Below are experts of layer 9 (counted from 0) of a mixture-of-experts language model. Rows are named router (the router's row for the expert), gate (a neuron's input weights, with its number), up (a neuron's input weights, with its number), down (a neuron's output weights, with its number) and show model dimensions 0-191. Each number is 128 + 32 x the weight over its row's rms, rounded and kept within 0 to 255. Numbers have three digits each.
Before each expert's rows: a language model's description of what the expert responds to. This comes from a sample of Wikipedia text that the model never trained on.

# expert 57
It responds to: Adverbs and quantity words such as However, just, later, few, last, further, number, plus est- and special- word starts.
router:155149068094158153152168123087094078119100156076101082134115128099125111132120141109110182082098078152076183108083131180099098087116124091148143120105099095110160079155074137099144150050094101086151118209118106111131132176125116118087147103094134153089062133138099131125190142158111119136088080066173073087136110092104131121095126118110082171090188156181183106181148147153130164132165160134168110172165180102170111121134102154105137163111120084146106120109175132155122079111094127088102163121094103124092136174141118153101125173114148191150093111067118131055130110136097095110
gate1:149113120181169147096112082181112113131089124086117140059125121066114119083082137143156114159157067120147154089126082097148139129091131061200159163184100196147174158138117144125121157098125129062101151120174164188128126147159148118115174158148144124085146074128115154136182116177063110115029110132155123087121168079113147137080192115107136120129125164150228111078123135106133145145174121117080153099150126155178134112149169176092161073142109156117144153112103133152102091159131152102162147133130113131144189133141117104093149123121178129183133132121084194167108097103129106114
up1:139089126159144110119137093180146031136119137123151173055141093097094137084067179161169135149138090153122161094139098130172129113063112075167181154113104186149142204144113106123081163084118134066093134113188160136124123159165106116136168187145107079109166103149106175105153110122087109101070189170134085115118161126181136131080149133114114140162114138149191146075125142085120159132140145115080143113145169135105139092150159145068152093150093146109153148142081115131095112147119166108148166152162121117190160170135119114116137073137149149151167139165093187182124104073131104072
down1:059179149183138109121141150159098107170122144072134196154093143176194095082131135124142150149156161175205122117103142150207094121102132148169110063163130096155150098074131077100092154131103160172106117080139100073123140109178176071192147061144119160180149112130188148141144121118205151121150143088168101078112109174110079076104151143128125093120102125119115098085180135094177109158136151144067129141103149107165167103108133149126098093166095158106139106150090138163138141117118071119105153106191149119067122136157166134141135126101136151109162125146144177133139184142154104120
gate2:179068127163102115130192114108097115151173126160150117087148109125189133121151123146141140118169136083165171095120114130122168115117137147136128097101142175118186130092078129110066188112081106168165101075058116057207152139093162085181155145108135140161103086170124082139156142127171166157138115146122188157091135122105092146132137135125124147079108103131172149168179120153160131155119183136171123100109156089153126104141118085134043133118122107187161099152136082167088092157076108119160070102113160175120169133114079107126118191145141119167146088184061112087118111072133152136
up2:073114105064126055157109156133137128092074127151096179139124153147099115174115123108112116116130098208077066100138096126118099166134157142168156168118092157173087106119127115187149103108137152141132164175214137133079116151134156144088128126141102141127134122092091188126137131115113095148157172121160063111180109147139171123173142136160089133152121121148078123148129152105136117078143141129112112163165123143103133167134129142101182168161166133106080149130087161095188171081179116150043160170135108080111101135128118139154045093149086153120108214048138139134115182184139142100
down2:099089136146130118140143089166104132157050094179156088114156159133139151133112147141134125109117150118128168140143147102165097124089147193155132096156121200110069120141124132067121121168181107095084156130083095138193187111162164146134087131085137053113102142175161121156166183160107193142117141122083154095114049136083099204149051098063122102140137176091161150121144116114146121129180115161109116185098166138134120164122094144121114166136146145094170140131156105123169164170028127145114138130118131142085138116109174110179118089097139122124185114117088112127113070083097149164
gate3:160165108084073107153145083152140115154112193102161112146166106129083177128149206093222131076117171133141126142133088171189136166117098138114098131103139163109143067128156112096118121122069203128098120156107103132140096109116139062136127169097137123142136144171112166107101112143132137113095115141147181106158152128146193094094137179137118141079096123188192146217030120087151173138090119100130149121175153157097161091181116077133142152124128053124156131137147147150113077118103164173099129155104113103126117145078135102088147132143141092173174134156132173161139126093087153126
up3:166214135095108114133152053135177139141125146165176074111149143097066169150166114110175146055125151121134117087138127111095113135117104109132115144062104152130144161126125121093137118134135158106120135179167096152146115174148126141095118152135136136081139202123100159087072113191137124141124172139116152091141177151133204126148141130150100150123054111166108126240104081128112165082072115074133132141161181152107145165176084091120179141105108064123141143188127164130112155112096133125086124223112156070141133146085111152152154098155128123158196136104090109139105115158123120116
down3:068183130105044105086111134076144164102138143149130114114113128161135100127105088130127130129120122097122113116189169188113118148124127147108135090074171134112167146109058093107137162097132166093124103206097149141088080126083148112104129128174114143162168092178117103165178135106120103173137104122129118134115169081146130195090047196098102119116106142138143124134094087158129146192051092072088158100106130146126119214088135153120150126131124153136170122183130156114144048170081139147134169101061141140159094141152139159111140172142176157114122094130172164089061126139148114092
gate4:138064130118097136179110148170117155122104104138140120084071096144114097222142160103121112164143162070110091095109150170149156129105103102145109132136181134138147157159136136143158166097060106089158147133120088132117112172141142128132186136120165152144088108161099135141138166116130107150143077135145180140080139096054118147088111124060179086122106066125170173119160079136164166145058133167150094136081117100156092163106158131076154063155116135092115119160141112194123096190174155073142108160124151135043150158151128126043101138134108133186137157075146154077145163119141118098
up4:135089130210123124148148088152123113101050130132162182070112151164148143159134125102193112129127121158145133114144108142142146162109110133158084164134186114105137018134143115116033205112145062063105105117062128182146061120165124098071075126155137145134142094126179136128177113147106085147121100077082139161190051126119146115082133167119144078075136158103159156100119128135114155130158081178120127099083143161079117157110114144102104088110122061141125121123131113155126130146094096141119119103159120086111147192115121082176149129107145117107156113156127152148172097143159112113
down4:114122149135133136149131062169175085138131038144094173158166107102144097092136107126194184133138125122109159155158116140111122141095072132154145149169140071136173083058116069143114085103090157127096141152149120076123088198110158153175148195126120161085104101127086137188138142146154144088180152135175107122139170163099149136095141140113125043105129110159097100143103142105160131153107118186123153120124119085167209113118152098107136107140119197096143123111196159133079183125132144106148102166156122105175162131096110122094147106196128191128133104124110139153158174144131144043
gate5:080108135092124153148115053158098151134020173120111170144093130110091098128100184138119090138147094170103142117135081162107089184192168120160177199111126141122097081108123089130152150080172046190125154106118142096134168117155089075150105136131156157133150105151147102126107137133121113162069151065138140115165102149145161091133153139087092102141135141152189163122124211126089209120125108148094115111113180105147121149106122158118123140099113114174114150127182090192119132128101126164083147190139136075154178139163081142152087157164147159091124117082116159099098121129106101093
up5:174153115129129117115175191129143102118202111107168092097144151128114171178142078120133150130082140070097121122177187088122132096118105131119105107139098154159161188134137188142123116146108157084103108095135075149116074112121181122091143119124096087138107141173086141148153128122141122143147117228136126129091088129096142142139142142148152122157146110075146091187192031151155063127121098052134110182136092174089113113178129125095131103133130146090138161191087151095119148135079119083149081175090128154141114144134147184100118120098158104160161109133118065145218092099158093145
down5:133106107095118116074062159146154127171127115140098114089080105087087057113132144145127160122122110094161150122112100092169169084132162055121059077192176116150174106137153164129114121081141138196129139132138138143159105163168108114139162103137080166180065101162155070155121117091161113084153084135141190157123136102097122132117140085150136135122117153093145105136121164098152141135202187124135097127142111102200094123084172113112107101136107128131118107085137163161134110182089080111086133160158154130163145114089178079172105113073108064141133174080131031110177128116123130162
gate6:159148161053142150099186139166160120118132072094094139143161105177158160097167154092115117088169122179151160101069153074129141130126143108089146137144099127116064157048087121091107108091090111102142183087076091154134107053131099071124098110151136123060122173098211151138125131125090129104131115127153136087146118096140163089120086142176171154124102117131169084115134092120122196084090139162116131198131112126132147122096173175172168121158125081122110139151129098179140172184105118071078124147070135092114069137095118131170105123134141096165084155180089149140108134115113099129
up6:141114128110154137132103152149134113072130074102113153155126140175157162086123131104118159065160120153141178151078175118080098122124150062142110127163154167098121107097107149057096032144106162137124137109124104160117139096175167137179110076139155092120131140122128115133133135159108098100144120102139040110145138099138164150136111076130123126175146151099151106128111117141083149093139116138068114219128111143157157199123111156216170107131104133125082163115092116123179114161117131100075161152030109108139038089130122182077101198181132145155119150131116172141144099111137079148
down6:117125172124124154075149205174127110167122147103107143142150171143136132157125096091156070091143177096165148147168137149114125165082079095161120157140174168172126118133091058105110073132142143152091113097153125153118171075107176105158073120133150127096125125116235168131186153091130125129096120148118102123131114164151132114103158116108127090111115128105126104118180105134086096185184098070093125185183123164199152157138138150154092134149088128154122088120138061155134131095094090125055118127094131154136078119113116153198121136197169102116134194151128185095097085112163132179
gate7:112085119064077088128075117209170107072157111186084160196069119138133118097138107164100146149141120083103117120164093197103109123131142145104174162089122146115087104148096110118138084114172103170112090158109191165138116177145106052125079068164115099114119082146130104089131138128146122092156116158116096064146074143150132124155117133104170155100132104123108159126100122178093087136174136134112163129124118142119077138136137136158105166105150133131144189140126121154112098036175106133143153146080074089147178174082142149116146102134159108137107103035152118129155085109156198106
up7:125168164107160106061161172204159157117084172113148079122178136138152118125080160130121126122126169139137161122110137138100146100104139140106104140039113166168155075145131130169069145130093126166138140133186094093113155115140067131091097101110177178178135153084174125159127129146115183057116121132078128166100117088131095161120122124111129060168104105087152117157137130069164121117142046148125121096127154171065133177126158199106127155164183115048129148138153113082130144133140123138113093117137196131122128080078095169078208118084154149148113125101095120130133126080146121157
down7:094102173107120120118102083098112162123132147132115111164091145153153098158191122170113110113119159075091122103119107151112128129206099177152089146112153148107163077124158118088063126131068228181115104162074157150089150086130153115105101110086132154110144121105117125121111178123207116124126126095065179148100185142173123154052122144156094188104118109119142102186180172167127089106155092105115134108106114144169137126084105111172144144129110112127135144116066107124081089166115101106096182096059153161131130133147115152102137106086131092120106139050171136178133152102129141214
gate8:197120167192113138095127141134176095167124127148119126134170127093120136124112125065182147154103134112092142085133202066166132172171104164114067092164157145171143097146086131099089145161143112149070148064111053108151113057133077167162120126096083102125103146090090125119094133146134162106117097138169105067076120165124136145139092142176155198188171175114132042142134129149097116107077109094128184135118138182116130161078145107139131137152089149122136087131117094143102155167127143117120107172188109160203156158112115130130084164104108112176162159143102143161123122093152090091
up8:065141115113139149141115095117055118104154141152147111156095126139129176047123135168039083126155178124143114166115099168117109057130153096133150123126105138114099095189206092069121091113138090146128146189140102120099153132122119128145153089173105121161084147191170142128131176172117135119138140067141165157145159102083124101098106077082167154118123123177124211127074099127076116131122138166072082104171124113121121148150159173166165116129144132123084119116165162155162105116188181100122189136077117128118109072159140147109206103148130125060123102143167135116101131130172147171
down8:133098127133150115132143142103123148242120147148155135124120126122137161170139075157126100099113136127107130180143157168095123109206182128159126154075132147122052127160140103148125039170106172111099157067087135131129103128122110045194131142098140162126124133141128102113120155116124186048089152111107167143132098118100127204158115106157149064109085137073084127139119080150143150105129181157164127205136162107111068145123134160166172147124129134158116137106129114110082121171133133119125152141128149181114147128101157113108135110120135154135165255145095146135127161145119134158
gate9:158077137151099097118163081098060123065075163147097088096138148147106126139167120101086146108177128173147153076119131167130129131104140117143134104113091122124157152138080102157119109165156132108102089104054161142115107127109161192111105124118122181126155146103135131200173136150079143097074167093145158150155137114142148105097167137176158164133106157188113176167111183146126116141146129196121092122094169103194087142100160169142131087152151137175095164079164103101103093065101108125098178033112111136118097111108116134086167092174230154156096121133076150111143153129126104091
up9:173077137151086135096107122118090164065124175177126098081153130121167130135164097106107128136179097168149108057132139161122087160113134116139170148077123134138125165115128084172129112184137139131079105103075147142113081095117169207134083145124104155113165131102164120165151116131075175093060142115132142169163138124150197116140190120110173153137124122190100220160147165170127103132152124160107110122126166105191100158107149149172166126149139148178111175129080137111119091021130108112086166085100121156115095105112092132098181134166191151138073094133103149117122171127147156128
down9:079104113119167110138160127117098135110159110155183113162131109137127194129140133170147124145100197165128127092118098122074149139139130142140138129150147201140114133067139056065125129128136161182114061095135137137144106146096132120162117172154102124177160148092115103127108110107174183107133113140159110106100157127150180118088148137109107105150096131102144147145181097180152170127114065153106089201124115176065118158171097148148172105091202104143203173112101093107098158153140100113128098090114088125117133125172059120081150136150120119120181035133133090197105179158146045135
gate10:145183124098123111131173127141128151099046112133136117159110137171072133131148104160129131081075101116130054118152095083148102120134118127144123107101190089102104101109128120155222129105109129165152103179095132180151110112107124070122175121150111122156136168111121149174122142117114107117146132115122223075136092107088094147118170162118088162182194102157105133140082149154181125124177126137118109050109129096103112135166086139138139164119111121125176119185143045142132134128162155141171056130130151136177135176080120123180137156146108178159108149062195195157183136143108125173
up10:204165151114124068165137122176121084134105107161157104158152128141144143146096141084112117108173134147058058136156113048171115138116084146140114139093129113118143125119116138170165179111164083179137131167128128156125126097127133042199154139174126128159180129136142124158130207159143108141097167113140202091086118114174112179116098164135117235104202119156147126160105167104148152168143127078122133055146150097115092140126117144118128115107133110153117162143171089184113140114150142206130080170132124142126170162090171116123108142124091144133115077110146180190132130082152122111
down10:088096153122105123127126149142134148070065149126114074145213081139112131119167097170142102077148101160132113122189125140106120082124128144175159113136143143098186137142056119164083083148205099121159163152137130093165100160106146154079118115156137168102111101111173102139169106113152135127127141114153172065134149137153076131114084075127087123158173133154177089120129070113105154217086072118057141094144117097070105128119100147119137107087174139127152148133118140158092105130091186137179119070135122156123146107100060116168183098152113130096045103067146161092139136102100103136
gate11:082153085057117121152131118153111071095143137118129138078101143152137077151144132150121143143130123129053160120126174100111085133101157122144129141095141096139124117088156116171125153081183092081164106121091052113069148172116130163119131077104134210141102165136106090179172143209138087160125088135146174143187175135102172157076056125131081170111131143156140121128113101117133146155130083134140100193226188162146152131134115084044106121116117116104146107135114099172127128125084111095109073147106182155125156168147196191152134129087130124082137122096158153137122117130098124109
up11:151112153185099115142132059085137176140094123099142089110126061066107173079129120101154088113123143134219148113087102195180176116123084114165116075148119140123102121165112118083120142136072134176110111168117192124169138065160129121148157161128117110166154141133132132125066117113112164117117103114129098141119069106165090089155160107154166108169127135122125106117172150154148124101147175143132139095021088118142093146133175157211114137143108107134154142124125169122152131154182136156133190104106076118137098091132065053130110098162133157161110108195088077106173134162141164116
down11:164114165163118195138156132127148168103155098132116089104172131190139117140116158203129125093126174111108125138120173172099171050168057117148159142077096108130145093146098087125179123150074129100123136145095111183188083167106123149155169096072079110148147124108154132121152138113108130081110108167155105157160158129172173128102103169190181134084138101141080134120109175110148150120151150126161195123131152111126147107150125165063115150183117078083151174114130121115190133121108147144223105098076142088111185138135152154135120064148104141101149095136141180124179124126061137079